config.yaml
hidden_size: 384
n_experts: 256
d_expert: 48
d_shared_expert: 64
hidden_act: "swiglu"
moe_layers: [1, 3, 5, 7, 9]
vocab_size: 7968
norm: "rmsnorm"
norm_eps: 1e-05
tie_word_embeddings: "early"
optimizer: "soap_variant"
learning_rate: 0.00402
beta1: 0.95
train_tokens: 799600000
Below are experts of layer 7 (counted from 0) of a mixture-of-experts language model. Rows are named router (the router's row for the expert), gate (a neuron's input weights, with its number), up (a neuron's input weights, with its number), down (a neuron's output weights, with its number) and show model dimensions 128-255. Each number is 500 + 50 x the weight over its row's rms, rounded and kept within 0 to 999. Numbers have three digits each.
After each expert's rows: "comes after" lists some tokens at least twice as common just before its tokens as in all text. This comes from a sample of Wikipedia text that the model never trained on. Tokens count by the router's weight.

# expert 186
router:446532472434483491413454439487571484456519561493477458513507479487544467552488428531508549548487500505504436468489473508472530475452504461486476484542446443444465443523456470515547554488519509595543496518466512527477493550382575433503495637493502472490462539459581540526470520553476451555516508541505621449568548505481444447473523519315572514493497541410561533491472406451368555474479
gate0:544450532535539530611600462449437404510464561423413495473496496544506453560459490533504529519490416508494580578527477539467445544461501409380568459546421537549596477588503458480531534554387545500468542612494489525511572461521562518403435549432500537491559503529576463534502573457451528416505505517445559508519525525564405463496545523559409454436470589494532450509434481539389549413509
up0:452467576477451543571485468468394452508553508479506568422540566494561502478504382528429545557469379435516605524483501491508519521521462437489540484561420395506605467554511490479624491536490508480474500599558513486559537520427488493436392531329464527477547544502502515504523532501540494518479501528479551532526495439532467472427464415484411479480490567504488537523410396541475454485526
down0:568450527475510533481405378489383438545522505591406500448488567474472524558467515484557475632471451474530500393489437454599498511500471503502531543457460581494484519452520456504477526515531458482437472572482519572562467566544525483439513500420474467438480463486476505538523556524559558569472519484568527556517466416475495469541508390460500515468514541515454540462477450536484529524433
gate1:443513482540554431499453473474486473448548557455523442413514462471638468537498498553519536510592469453495591516444515531512450503492499485511456516534618515519481449603511442486474509590472467435477526529490498522537472482464521530573485468473519491525480458593435552570472555508537468534578478412521581460476524493477501497510450587473456631533466511497376549508547606530493509538519
up1:473561505509447397559440497406500421415446540437454490442513450487561512512544478563486543488488557487468528545539433489388442466501445462519448525446584486513432442507476504460542551566469418527511510508505498524580441537508571459543493575490536444499547470508481521560458463531508450519584504462531540462539472563476543423561437580497425589379520539508481492511537574443561574516559
down1:500438423564554502546486507498483407453557366449414493464477464564582557568471509476463505512523562603563504513508570525397561457588511506437522508517387435601511574573456473462496480455574488433387450477490475567487485533375492582536423504568579436478554558530455513528556514399498458603514462550504486373456454498587538444499512477520547513500529438494486504475458559414517532493450
gate2:570536444491556440456526390561555475550429584504482414498504493512504507510423515451470571393497455423528446465546490503490470361471514484477550591441452512528620437531488474481555582495472503524530456472545495558474524507478482430462528545490577521501503555380538457554439473584435493497492584565526578509518437541542488504475547570552465516466461579521585390500564446517557460452566
up2:494464489513503434548545549442581543531532497504535529471475462568504537501424433595451532557458440439407502474531513450490548484552432502624531570538578500489447459689531497599560467414593482498549466461579563467448508549528446556484513474477460621448470528506513429549466508557494438503528561558493544456489494574529481459511502452568422416537517566485513517523567547532620451439636
down2:557558585537464590476519452554467461476487546487499360511424611456497441487499540460577486434461454439468469531523416492462519481437503513544485462599529636484459523443624541479553505566464503613509522511470548486576478553539418529553430522453542529520567447566518505513555474524556490470471479495559481448506482494525390574407523486624544509463539486564438512480481503486531579502500
gate3:472476457476528535521448429479499502656470468481494535497481509426472501583507438641501481547492587493469543498552539544584572471517489431486537443491562437492543544470452532518465475500502530498515596462556510516498437558492532559512537370468534592523417531485487520432484470451554519506513509464458496483477574530548485464448530448510629522476548478508520509476448336534405492503499
up3:501575504502460400470535534557492517437466502478558553587421465477457567472527494545434538524453492542503502472379505497463445507591560535471432529536417484479474566537472521563534431496479524496499472458484495419425510511592508537500471480473506571541424479525457472459501570571531553471536581474406464443555440554433468568427408469454393468605464603501557442530393556487515535488433
down3:470646422492496454453579502451573486514547430539344577633590524589475528473494454471469523442501501517440551501445561485500452515552458485551565592512483497510474476599506556538508426533576449556480564465447540466412463440500495528545467464593559440416493489464451566495532473480424449622539504582430456478517613570407525501549472413533408450516562490517504486490589547451620535496442
gate4:521488559461530447491529541505527576498484544486489508569479513458520555451566484496450449522476506540503448452523512602499528454561516464569381514622349526501580486506491513454484534511486407536482472508490525506574475517430528463565431527583496576493608579503564474493514602538476497464518492561457583460541534509465507528483495602490527560528581520418521464564551524413489468535526
up4:489494438585523527390504556503484562512537562425442453543509438408537612428462458441476482499533491583490393473490547517521453491481550447428537470526510444495561444525386453503458505453480518468367466560507399460513443587473510523409424565590493496442551602460535419432504527476490415560537484475430523497479564533547478549475485570507455448498501557545452439586396458477395573522452
down4:471407435460477560514473516388480560501482590447473497546613494519536505515445511541501579460480441486451542480551515461492576586547573480490537545523523425482452523379511478436475480513591567517511515524446484473563531558517524530541533523500538558521542543438496515472464459504522416500530527550543523567493581453433479483482518403523521546563536675484406508542503455478571514637445
comes after: " ", "–", "1", " (", "-", "/"

# expert 93
router:579450538503616590471460440493465487485488532543512409531500533556490479559421394543550509506473368425529465468499457551475569513478525501436334554507426514518498467581454514522508510553495544552490547486549521504516468373446463527462448538458460470547412499529539535514416497527497484543517483452541525566544515478562526498451519550437486566477528450515547512468500462433471524497481
gate0:518468486537564490549478520429590538502472576485491478541586437562519477539451435440494401546512500531518437520516480575415428576480512487475439536461484464407581339478523433552449562469462475470438548570547517589508498461507547516572477491537582564486594441404455582470501503505437421510539529531534551427551470435577516429488524522499484492539470450450527486496510605537526557480414
up0:545486475474462478462489463593494465423573420540497499494483567466474563531455502487534573470461536486518518520554497448529517459544515511524564450471575540508522631534452557509492482514413534535493465518517492448497466531489497493472531671487451492499518574552478473565565459481514541450467525473446517583552510588459456496476493515446504499531564627550543422470506421427514440530604
down0:440570475584571457479511497611572493545536516604493507548487554547557576498485476438483556494539450614517448560476515511567517552521555505464525551498502583468474468521491554415432473533503553606494494542514383447483527517563466523554475556494362447553582532469490511537493446422580508518485489504473464545523510561441493516521472427585535607432489509436461493522471600445536537524517
gate1:566448449526415526578491523460547498494560679483472427428529472442552424586512493525412530497611494482562482497471509500446491510498492449561463601444467612480553483565552483585554517455453568502518441518522480471494487514463451536450482492520511470506543523545551487512503511582591487476421584550462441446584459484567509436544462535417484468537462478526441532527504537439532492429466
up1:560438555533533538516524471524493515447528614587471488488433505547552543491507503485471512466533540481569414579472457469536445496429494499481410576451498515498526519605530501550471485457392598503480416549566457443425473513527461471420464537564554513511542494603474469512483523595594545430420552490456391520530489514565467410519570445483460479583519483373413501458531523465530466427510
down1:547505422492556523426482503464405571455466422507442497443496502467486481476389579344466469502493410499458507509555464492469530497433482569521483511551535531510520613432544518461596452514463506514520544464361513522548499482533553439533421532551519493557488543470491487570404461601597513452492507595433422515594528548441487507483566563493568564559492503437467473459520462525507602413505
gate2:488492462426447417488476593570438547513410537501558451482436450519511555453518451473486459485598473599516556473533500495423500447503502569492578556530471450494440566521505504469510528482539566486532471533441474563497435508540437486506585494464523481494492483500511510481605496553517576496473568525543487489533558482512478539579514480476452581562573525562447450587595387466432550528473
up2:495527487434475520480446611549429577531459523551541425466420481549479526488498468483429445469547465590496491507506540536480537422490527553518579492500468476494524509527510511495515582482538513498577441521475490550510518547468512467522588502471492447469462526489503488478568501514552587525474609595578420509511508473504433470548611491462394538571540504494433436533553394468515547503427
down2:609483529541498412436602548458600509537492456505527484468498461433491425468516551518523517584546522491523485521543529552547537475475424549524517531552449516551483505587489497439417536504483465477548472561420429535461510470469516473477475488540461553520478472461514549454559485595426558530427543567482502473468485486417443491522485510543446476507548494569537591510552446426535515462496
gate3:505529515449577488488494515449512506515501535567524385502515455513584555592502436534584496530539558482455472491539468559486481568487506537513492516543428502506474465466475418503573455579488570530451535499613544518494507529460446495491529412481536428435498472534470470605505461420508517561549439491564514560499642470517582483535540590465492564552548539545591490507529412510529545522493
up3:457512548547439495553462551538492572496469471493423617424452621464451470433500537465466543447444464426573491487467505515503488486439502443515558464474591435526511511480564525433397533456568457467575508567420503470571522407504497511579535538485390560608486516494502459408465543509505459440507484487415510452461437456487486502525505374402487469526464467510403533466424585560480421501530
down3:506497499479566554462495477507487544529483550406435555559523454537527456528579599548447509518499454438485526551549457444499508466464468491550520513440455467625484445473484548542502568558577431554495427515548581524460386516514407584534478549522497361454516635452459601453490527577562534522507506449491466493476513449490478561575501463527491521427501484562416472529544462465519518567479
gate4:541500504502477484617500476485508540489461453507553464456508513422477424426536521457549421437536503426572469449499495545568539550482497516482519502564498556571471431544481417462519593493558401454484543503573365506519491556452522554553493450521499467424430513515552555505466555497391463465536509463563517436486402461576516570445486567475513525478552522523482512525500451560533374479589
up4:579575517473499583527549516537536507438479526504516488445487530536565497448544487491560419573483490521575491490622490560508528568470515493512602466528560563527491422463556521491591583582509542461480510569429303531587426521390600460535525520491541512484448560576592457545520552509506546518511519531517502534512495493595460527530569538454415576528547513515444502529445475545491523484463
down4:521504462544401523543406449494481406554510582463472578408464436446499545533580455530446506474436422438533508486534520472576465630470482436517544381533477428494471508484569385466499541571478531537486482514481444467597547529493490539514449482506547516536500519393549439582508491540491530556470547480469572542454567554441580454512548456509534467473432552479504551506395451463342533585514
comes after: " ", " (", "–", "/", " [", "+"

# expert 30
router:491516446531448494434517463465472477453447591568554480543516447415471501485506532503562481489538542543579517528491513587450565457508535435450491415463375429474510534528459532436514394504528524509538459463531484537543500575447613453525540598486447487499498503546533516426455521421528435547493508476385472615461462545490560483501512497549458560550562563425587455507579523532367576584535
gate0:510496470539488495519566488437447542377524533454577523514454461538530532527466473504431549518492476557512496514542504502410566473472570446458481523535437427492567448578433519454436642468501551508442534492536540465485428515461557632512449495481394436573509482515532464435508458472418533504591621526456553478484547474526492437483526400432517635440482538539477448661525505554512544478489
up0:584486582500528498563455463500515572517540487445496515456496616485562523512559605401520453530512527367623659572513494516510502571390506583535459499474525502527513446492546465513475483523510581622510526493546460496468478426375509397477473547529504550508533554470434454448465495540489531435419423527457504518448468534428542490531568492512483463545502377421536504534481543590486540474581
down0:508576527474466470434554503534527478432502497578477478450416429554368552519494495508482537525547518542527546534444449584487523584479565581511546441471496513443550599491551531504437480484474524450578492472566413547536581445529460450450449498507527479556487462505594537522583424555400479403544522407515527451480532550492461506545436413494555493532433453496495554471451519419482501480524
gate1:516543467480430548539544480530434480447432503421493529522428562438548551427422520434593508448467387526531512563501529465453512432567622433489480409535549430460458516498529581544507473497464443499449543415526503465485516531433533463595456429482555527497430491564482472498524474454574506513535410479444503504517532516505509551515452470468408447422562486457490457558542559464392540543535
up1:413504549603474490506464422474517478490580438522451433506545459634448455527498443579389492483534500427423555461413487554480494549479378577434497550499457477510440449451460450515399495403527593478556506598394478494586491507533442586414535558561419459488587489465526436507531465552476516505475529484486548565509529514441491487450500531495499580584514415473519476515462503517621476448502
down1:478476574462505440491497447565478472636526545463464464500476588540430550545557454558372577444486491412413474335528530507412453479483588483497473430431549476543549531524455435402492549393447527535443552461576448521561563584507513490551533509554523556505450482441540459534491430466521554498472426510469553560477525542582408469576521584480483465521591432568481476534530560524500476411495
gate2:477540590401402481466509473452508444502523601540477368437477511538503413392505505443580484447584520593514520473550467557533492503461507452483549567572600546607538520467514489470483399582539570478510535586483456596537546499404454467388442456475521438494546578491459502480493505511520548473455480516470442445454508511555515504500458466404450530514568506419575453508471495507478520545506
up2:410437463507523478543494486520468515560535514482472532480448501478461512444470539487435547537528499566537479468519525481441433406558550571453506465405451444453448512592548488433454478637519496518526502546515506546497432511494510458589504504514469472499454520542512518468519503549469460504515506499410532551609424465485460496605467433576456518436501536489453474462447581445524631528580
down2:357534489500462489500494445500474457577466505552498521552382410412451510546542458562568591515482521600469462458517455609499524473500430478535613492546517567508432572543544490566516510480471509528483532483532534458477461497578639528475566459460478574465573403392448394456536560452550530567388410543471463561530471500581490541532459480573499517484454467494486444466395559457484487578532
gate3:484541503440423535484554481501564496476419577475400481539458475497504506499466486511541469474403438607461535502427544537481413511417501523508404535448369488460530487488448398418494492505557550509539443469442542544524481440552505590597370537488590523433502554564568419567486494504540513498515457452499432563485539556433454475515480497580513553495494517411480514556492550486386485510460
up3:511510473456458543474569560511506490462500519396511547587450428484466395557516544472477464466478526527484540525486524533437522489477468484516375434590457463463456506509485535426428525552468603516491504488474575451480402389557440557513460570510626434361490561515550496520460522506619493522461378524514414525461580558493538559440499537534482502501548536529480476531458454508510559521606
down3:485526554616492555510492488557563410464521520491502420501446564568475463480467494534488456440480624538441466585478471490507505494443472529481477482519501530487449424569461552535464525595515395509484617502482533519543517459509494435564502606609552409453467548469513469428527369438501491523466518471468424543488582486505498482471521569570477559489445522492500451436459475538353459543477
gate4:597505495442441493490531565577481464539527367523534524444617455397509397398411503454489515554503441502492431506556492539500491554455483395452407443440487594467418484481471562511503525534552513451504643488486496594379606519497479564547516599498502386397505543497507546489580505507461500439510512475486619539506470455486485496527506498447515553483630594529477531518555531503483515487503
up4:499481490517485502447535509558554455496540376450507528496520418480537435383499480434569458551500441481494462517555508493549459519469513407485458455473466531550426437476442546402501463577489561427564634540413550567453431535536475474587440542488450458476496496506552532466540456484520546434476503437515561494566524443509532439392451489494537457472571576511484434458479531438449508642592
down4:542496547422457479529535530498509419464514455528582441440494403489583523508463501470596537519546544439420463489491526534543578587526446361541492423531476547573477564438575457587516488503437434475554530553564546509428543562456559528566560433586452516413439473498521515485553425514474585447495456469419570520551466502491472509425572443487458530447486519462492479421611447373547470512375
comes after: "\n", " for", "N", " name", " Genus", "\""

# expert 113
router:670407534452420532465592464454499480491585574501493546551474463434487477496477487506419521510492495451486427485526517499486639465581538440518380544538438485465491465485496546373491429456535543608553516484485539529510570433430449598440482615456521394576512538540527413479466513509411489569495442551460532462526492534483406582419523490465525542533515507557539530516521432390441541434476
gate0:496549592521499425525462485478459493484563461442474442489513517445475515512390556418492423548502571437509491502507553596487494386535387446538401518465463511522550536559496453461431471474508522465360541510570576391453476487548468503475479485516573569510538521508500592451519509527474487471488443524466495379510492471554463520394507489475514508486434505440618485503528474523455531512502
up0:417499483402520444497459506522539477543497410534512625554468527573498520524526472609526569416471530472457562525464494463549511552458518511423523539531468521534422508529480546592472500460521491544511638474510498466429526455487621525516493495450379389544457466459499537542523472456471518483545554442514416467541519532473445503523503552423456475509514457519420512511464579528510538452462
down0:479580383461480444438467576500547547420473516543534502535478613468509419547481450444615543437555598425480483455514486593393454513532555579464448412546510463496514602455495475512483522496497456506496573487559430483441553437441552434484502527504502485463446448498584498533495487496448491534488479479467388465583503484481530501501523551412434423525548402536574433572511507457503521420536
gate1:525468477424473517502568571439497532459499462492490459533506542489535438471567394468509569548554557554469439384507621470562455465543470504481536475586551555539495408522458494540501497590549535495506476585530551449483497480390499543471539525443387545428470500457562464381449536562469507479544574504484508493383576489459433584461459514372535497528588555456463445462536482535415443413476
up1:533519454416509412460511521470531551429529501467492495518468562558491442429564473524553517479558546466471517459455585492503461502545466487407501502566557549537548450556475588499485470506502517580498499458528528419488460552426544535453416512471425461447472533490545474392519502600453429489471535593493557470444582462509423568468533471349591470489593474483496509432501449522470500448506
down1:495528437501558528386481433444542495531457559523446490616493446569493518560502493520467489519501527559527453485454562383440543447408505520486464507492473464455521444453572574463424531455511523559568493573536539413563355521536580464467507499538555411417481494515496566548450471527501531428577569538476474534570560501486498564521550419511556501454484530537394530517477455533574484536557
gate2:569479471503493532559575524433481470547463495540481618531498411500416450504356522482526309488435460442475557568547529526538557514509502472435525491501507436547474486501482433453525387646525399473513465543522476526500595416445510521495521501503505522522492535518575552476460544506447601606616443497468462473541529578528482445499544530528550540495513543589481581527429554398472544505522
up2:587522473557489452544611533429464445515465506496513639549492433503441356497334536495543373463459509477472512565535558539495533487582480478450559493508493444541462478513494384484462441555519470471527518535546469497522565425460511516446498498556491488515469558531540522505455476499404555594543442509419494480504519612557422442454538527543571533528525619591490570511436514387465544501511
down2:478439520472491415485457483579402399470516567488466450511488611544454491455468537547604522495547443502498528578412439568472484445492541523521544589375563459504539478551539497471476483511469469512493548605623496506515554449476511534580460539496480515469478573546476529458412478530472488477487556599538524502532464479513556523512475685542579507495516419561567507435514512488514549459552
gate3:498478588467452562504558480436452515554515506399524556510583494406559534452547483401420514572400557453511484558561525454463479457468458370523486603465546506447505486515460528504424519556526462478586457517482561525557465627511435530501598548439514478492531563510504518475539577484512401526503534461510440495481494595472512570402517554501514531441412562491481447540483458476530525540453
up3:427509552504404598472533460503487548510521511452579519535469446396560467467595457477440475468494487445492548538533516531470419532459434451466472546486527478530467536439546537560457475478496535529609364558498496474570425570551465598485574565419483476528590610444466517495574541486548525503502555443464400489476519447447521535447576492513506515427487491503459490520495519488561565523474
down3:450512505460495474542598441601525513514500570515547554505510543541487503545521486455620495550504512554442552473523534399580501560469501465532535508490517581551451504518524560563519541448456486533458589455548479506462495657543521480588486517527487504531429462381513432453541516478521520539430468504499373529497451454443525640554469440472485506556642487405521510571408477464476510402500
gate4:538540490540533486478553470501446535510528514509499514462538492461543466486562484496521447495421449468567503467572471583555511544613546518483578450411483588454594436569438453418495404406478474482513519457487482490555512547450472515446435514513445597497536523536431543693419480464559423451591551571653580518458543516495481504411557580474531501508496475429488563518520401468415475479524
up4:385445549476520442494462490554589470478566427521543519485544492479451513436410578485528628507573514485510470486407520485499531435434502595509433520596455465562384608477480568484517554555498414481446518475539448428424444486565474582550536525523492466430531511484446494432525458504432530556470412422394527547589496519454531453596460483487442466540424521554503499516541541515481485499463
down4:413537504553449465448449508495549532521508464508547426546598499446526497564559455495523478462481464428537530563446520485456408449382513498577518553540487403518482443462534372541454562512507525495499483539501468459501487520482506511515527367476440463507448550423504398423426497470483402495474514554511460507511549503491462485573573444606397542480480477470520415611508588521478487609525
comes after: " ", "1", "2", "3", "4", "5"

# expert 177
router:598503520452524566487628487439451494489493512520472549450476384425444512488467464498397400467549492483517450516555501547576535435500505456505482459575520513524440499456475507471576457558538568515380440567532588474501415555488426521421477446500517486571543477537566477444466482462505468526494407525467540511540517505567510543434408595586507528500469588525573410526596438522444584607512
gate0:451390523409478457482489451636510477490515568570483566437509378459499504551483537505406472400523485488488578472510471538489460407444506578498418580461508476512552512564388563466544448549571518514477492466534591548435422499498451530505418554453491403466470559548517581569464476443484558444504488525490552512509504533440481457432463454416571469492494411461551494418507474516418496525494
up0:492491484427468449523493534475501540398487600532498460501497561495508519469554439460552423522455597492526542510611565504585495554506475447493566427522476477476454421538495536532482525498452450452584537460483457458562549524469524528528541559548575506548489496487569531498513509626464502465580499510550527545477584480408513549574534493488505496527495469553459597616472508455454510560466
down0:500527547501566407514466555528460520518580510545466627554524435421438473436444431517504558458529538494483538619448465422522556576543456482456442521451502497422519454474581489541482416453564520584510467465404479442514424394579413561563531449398450470558591495488473483450499511551452558507490431504545528421450467474450526591420463525468475472387492476458485537556463545527478526518573
gate1:557452406437548448494576424443566458513438495506576540496486548510497522428472486535493541535471539493531519477450538565521585488614505448471466498547508483476459476566411516396590524465593531464533587538571465605608441501419531383427497544438519446508452537571514507376505474450480503464493457499494676494524544447462381541414531455408469557448507587479509503491540460534471494468501
up1:476555627472490403554504460451544479564550458564537530584523387466514508543415405436550463454452466440591595514487405478511526578420500469497489596505563548479521537484453585549428461508493480515544498528462470572448503484538458565558479461558572441509517466477505475551494450491506538518541475454487515503584474574488471609471460477555519465501497460530602468502522572492480528474455
down1:522505496544515512493479532520358447546560451477563517495416480510505598498526598566449437512454539436495552583524493523405484391515498437439458578484466524343515443538552420563521515452483557441435539505495509471450448528490423427417461476496529563489564458512518582455540564545593452546482494455482550524501503450519499502553483454481491427478487559524596522446530577441463509616463
gate2:476510588573443510466564461493430527561574506564475550541536452512531601583428483543485511520464520430533531519480512459499470505476562530418468481442533412472538570469428631542464561490519559610445512456564508523552468492492485492530425478356411430559489423524593398519612497437460494499488520406489649470494504459435496551451532570486512454563524581504592496485557529531452523512437
up2:474441488520618509488484513494485516480504565519590503533504539534459586547591467583472534400462358471543387487531506532474430497565449426551539589529528497464432433471532480498583432519477428409450518459522425566547566495486547401506520490467562500585458497565570475446374519577495481522598580485465505549455516517514472601559537417396587524513475506448426529540532572485537443547500
down2:517457408498540523543458448533500497527493540547482425486470597557499417531500516517479477515515484364471544455508489544419471514532514582599341577561537564498563533538467505463533431483473488460445581515546537470514523441410468478579467512464471480594657461485497548461444536541405442510479493512482461520506490501480468464438555493494591627552455455577450525455494481460507520541469
gate3:523568587474459466484494437502443528454581589489451509514490503493532458518502464483537561441476419582593577535496426530485524455462471419497445511483620515440408487474470556540523532489579414547489496497502461494590507464468433501570512499490579446468545466488474575502590467546456493490446560438473536558508548511515401383445447507406517517497531502574585560530443488579501414547418
up3:472521405499477500499546436511447523508525526474501544403480493460585491502513591523482554468460471535480435426386387491437483516504425536554493467486483529505440437546594502585514614496448423513448473450533467470495470451511499537578622413524507504474543480491523481504552560501434425460476492422522458612384425400500463418504428550445389532461573531530425524542463436542558484511428
down3:511462587501487525520470473466429487551519528532440557500467483547552537569441517506560473413496423456459613503489480556559466476522548552512415550421467493479516382548466586419434515535460522504565523471550525526508564494516505475518431486531469488527550535541509516535516519542483495513501553459486426529559516481459453589475538528583512564539522440526497503383462549438519485527534
gate4:609495521495484494545522526466377469459491477457449566396524470453457540474531485518548411507550444551439373430582490421567577470569519429510475532453489470502499504534446526461523412527572546414511468578569501460528489504478466558523463516504473492619540489550530465470506525561469570494424479539515591493497505534525568544386471487587599472435488592539595521518507436517404433505523
up4:475603484516452449489419490509607516537509445506551461554417605535535403543486473516539614459473547454498593556431572495465440559413542543506487482510529536529465595465495477514471560468358470502474584425492471493501459497530581486503531448525468484438457528475452503557517482483481478585556534457481393490532440492516478515550557566434557454507506427446465548511502593423542541445479
down4:501507503423491410466512477477485520490543371480479482496398557534498457517379537512452452517526500380472503530539528590447495541537496489535468453475558393502553579559516558474527398551487526540513448555441641410539551483476552534438549492562480520515489544462465574484466469502476410585480437532483477479445551495506422427544662475439528454467360511539624607471568472418495488449478
comes after: "1", " ", "2", "3", "4", " on"

# expert 171
router:489553532468463477528494493576511498466516496562489529475471551495550473496497490493473635526493441502479451582503556452407539441365533434376387474583495467506537478533447512491377580479537569469600557487450438523483516379538528530541447565440529436529474442560536515478517469468528489511503386466505559496556576561477485532367536484445529483570476464500599494516483455525398500480511
gate0:542492417471473473481473429491513553416482495517480543598641507579465592518470501467588599552488489444465554456522488538436530547487530517493504474458448408400508443443540440621484502535490437556492474414578487515455507473584473535476544528529588575508473509480546493505566545508500469530532436453460566575435510589512520547476460501486458502561451575558346352539490534494499564493439
up0:486577559466410527576451504580492458503494422526548500554510623436424473550451475510582467474457521447544484547530520466456464508537412520548437526515498452515520449469534433512424524569477517428576541558501537519479493391482550490446468483364439532538542589521523566474466471466499442477537532541482485487470524458540572466573491421541594446505503492541618519574446388549537430475484
down0:443537608594485439496574454493508534501453428495451561551467575534536546549537399523482425488478561550366515581508536418537501551504516590474558433446566582466517457556441540475490591537540485472513514488553399430590552440583515589423543566524462511457494440579550504575542589457491471496490504422489511574423499519536498547501463497494525488492457473530481568533445605444521524419596
gate1:566462507478558435501526487504537519496531474544484503496494560591495526487540442591556496450461483497497414488480446510596462500556469591424599489522571482575453502579367515522373354459526465516514567485494495584481524460484501477460569508515567349484468430483513471553485475506431471404492454574526545545446467586388499626383460524526604445497513404512494496546448504507521425538469
up1:589421505442562480542533516530545503492483472553470477463434566514526492516600502527545495526528482479484431444445502505574485428529470602472522522495547484614441457586335506524400322452519529448465533455442493523463531475406476514458482498504529358502500394569528451516532468545480449451465496540542504496573539515395477556476449538503635450470456405441514494507503499523477492551495
down1:504529448556466583517469502530445453552500597480518527527474607502494534526502464453419430568547537487337453456504489541519494486565561492496443464618429516493410465454479516514446473564495423546533402398571467561518519530493557521580577497441507446479565459559503561526530462482516478543497456471551469449575450506439566469372442471486528544551457513483560567508436408587444489495419
gate2:440518547475493460468572573532525441408475460519542449386537530506435497556520490556571521489476526521474439529506492504417530503488423518462484443488449450488489565509506337527536562404551474489507500552568374457543471482450507538408560558499556485610467514530455639474554454423385447539548469506541474408569535588501561567606551505512443522472522495525523434550483457497537520485483
up2:423454508480442530458429476430509528506480555492457510601448532492404470495425523499576533442363624557529446541488547549468500561490476550450469485537434559449488594466533517481417546457406519596533584466520469544385508515457511540450504499510494485551546425433544498410492448453517554513488500556553489517494459486465464574466456479513431480518508528568478443494453503594485541482517
down2:376528510502515473493494418607577539518544545505575551502475503614483470472568486544472438439574518507512449533495481506472506661576412515428504485483458465473424472486431454457406635541594463431515453430443440511452501485521456475559488524548576509534576444472397495494531526469608464522453542521438515597546579453544545520540493489461626498481447474499495472514516483410518452512513
gate3:461459442556493474560382552594458412486546423474525495449435534510485495498425495512521476524539527542520521498554569559455488447532493382435482583549440447499483531532417519489567466488476514433524526532486471506472476571483568452570497524359483501490435547471524526457486475484472499396512470518519527512521463482529469523487531461574537494447541452471541443540596465518577497525528
up3:528502587482541552446560516447533544400448522519433513443565474509418489447465453478526508432516488473505508541480498439598523528525494560578497435435514562509422516451587595489500507461490485556523504486481525477525424432520490579480487485587438513497529471573507545537462481616515496520555541561456481492539474553475483539515426488439423495509515516513454496483425553453454516417486
down3:485611503489364509496515542490594507543524575555516467490427508402429507477533507400538384466607572502454466616489467515487497573470458504506530483551581536470495542445412482453440515547504537546513492382555471465512527486477465556527524478493433503508451479532530421510544501491465503482418521468472495568476492561471602513489489472574484517473510543473509514498474503483496459459538
gate4:405451563511471398435456467481526499452532448466439608527444512440474454539498480511520586534482535475403521480549507485460491544514483540411459540527459597477409513524467535479599443473481491563467502451547507535383482545540510426487436585518473505536533433493451528411524566538419582443538460565505468438528454432493519508533532463486515457532558527603577585591518467450447518450421
up4:406475512556431377407520484540466453502510497460545571585477533530507483506445471579523629473439473555447479507516509467466530514512542552413490569511473615501390459563475487439557512473494579527478509461554501533409530488512494483481473578486577536506528492561461493487484479495342523427490440630460458509527504447573586487535555428471477489554538552557558589482482467459537460522435
down4:422618514518536523574587514555550523530536446474453455473429538438600528549510563525520461538454519476477535549475426542514480558425486504469534556440457465494482528524529495562377571447469500448423536462475500465520526563522578468514445559533437452516474525554439531460511507453469525568449488534534443486509483474592539588438463500486490507495539507533548495447543370444510579472484
comes after: " ", " (", "–", "′", " $", "°"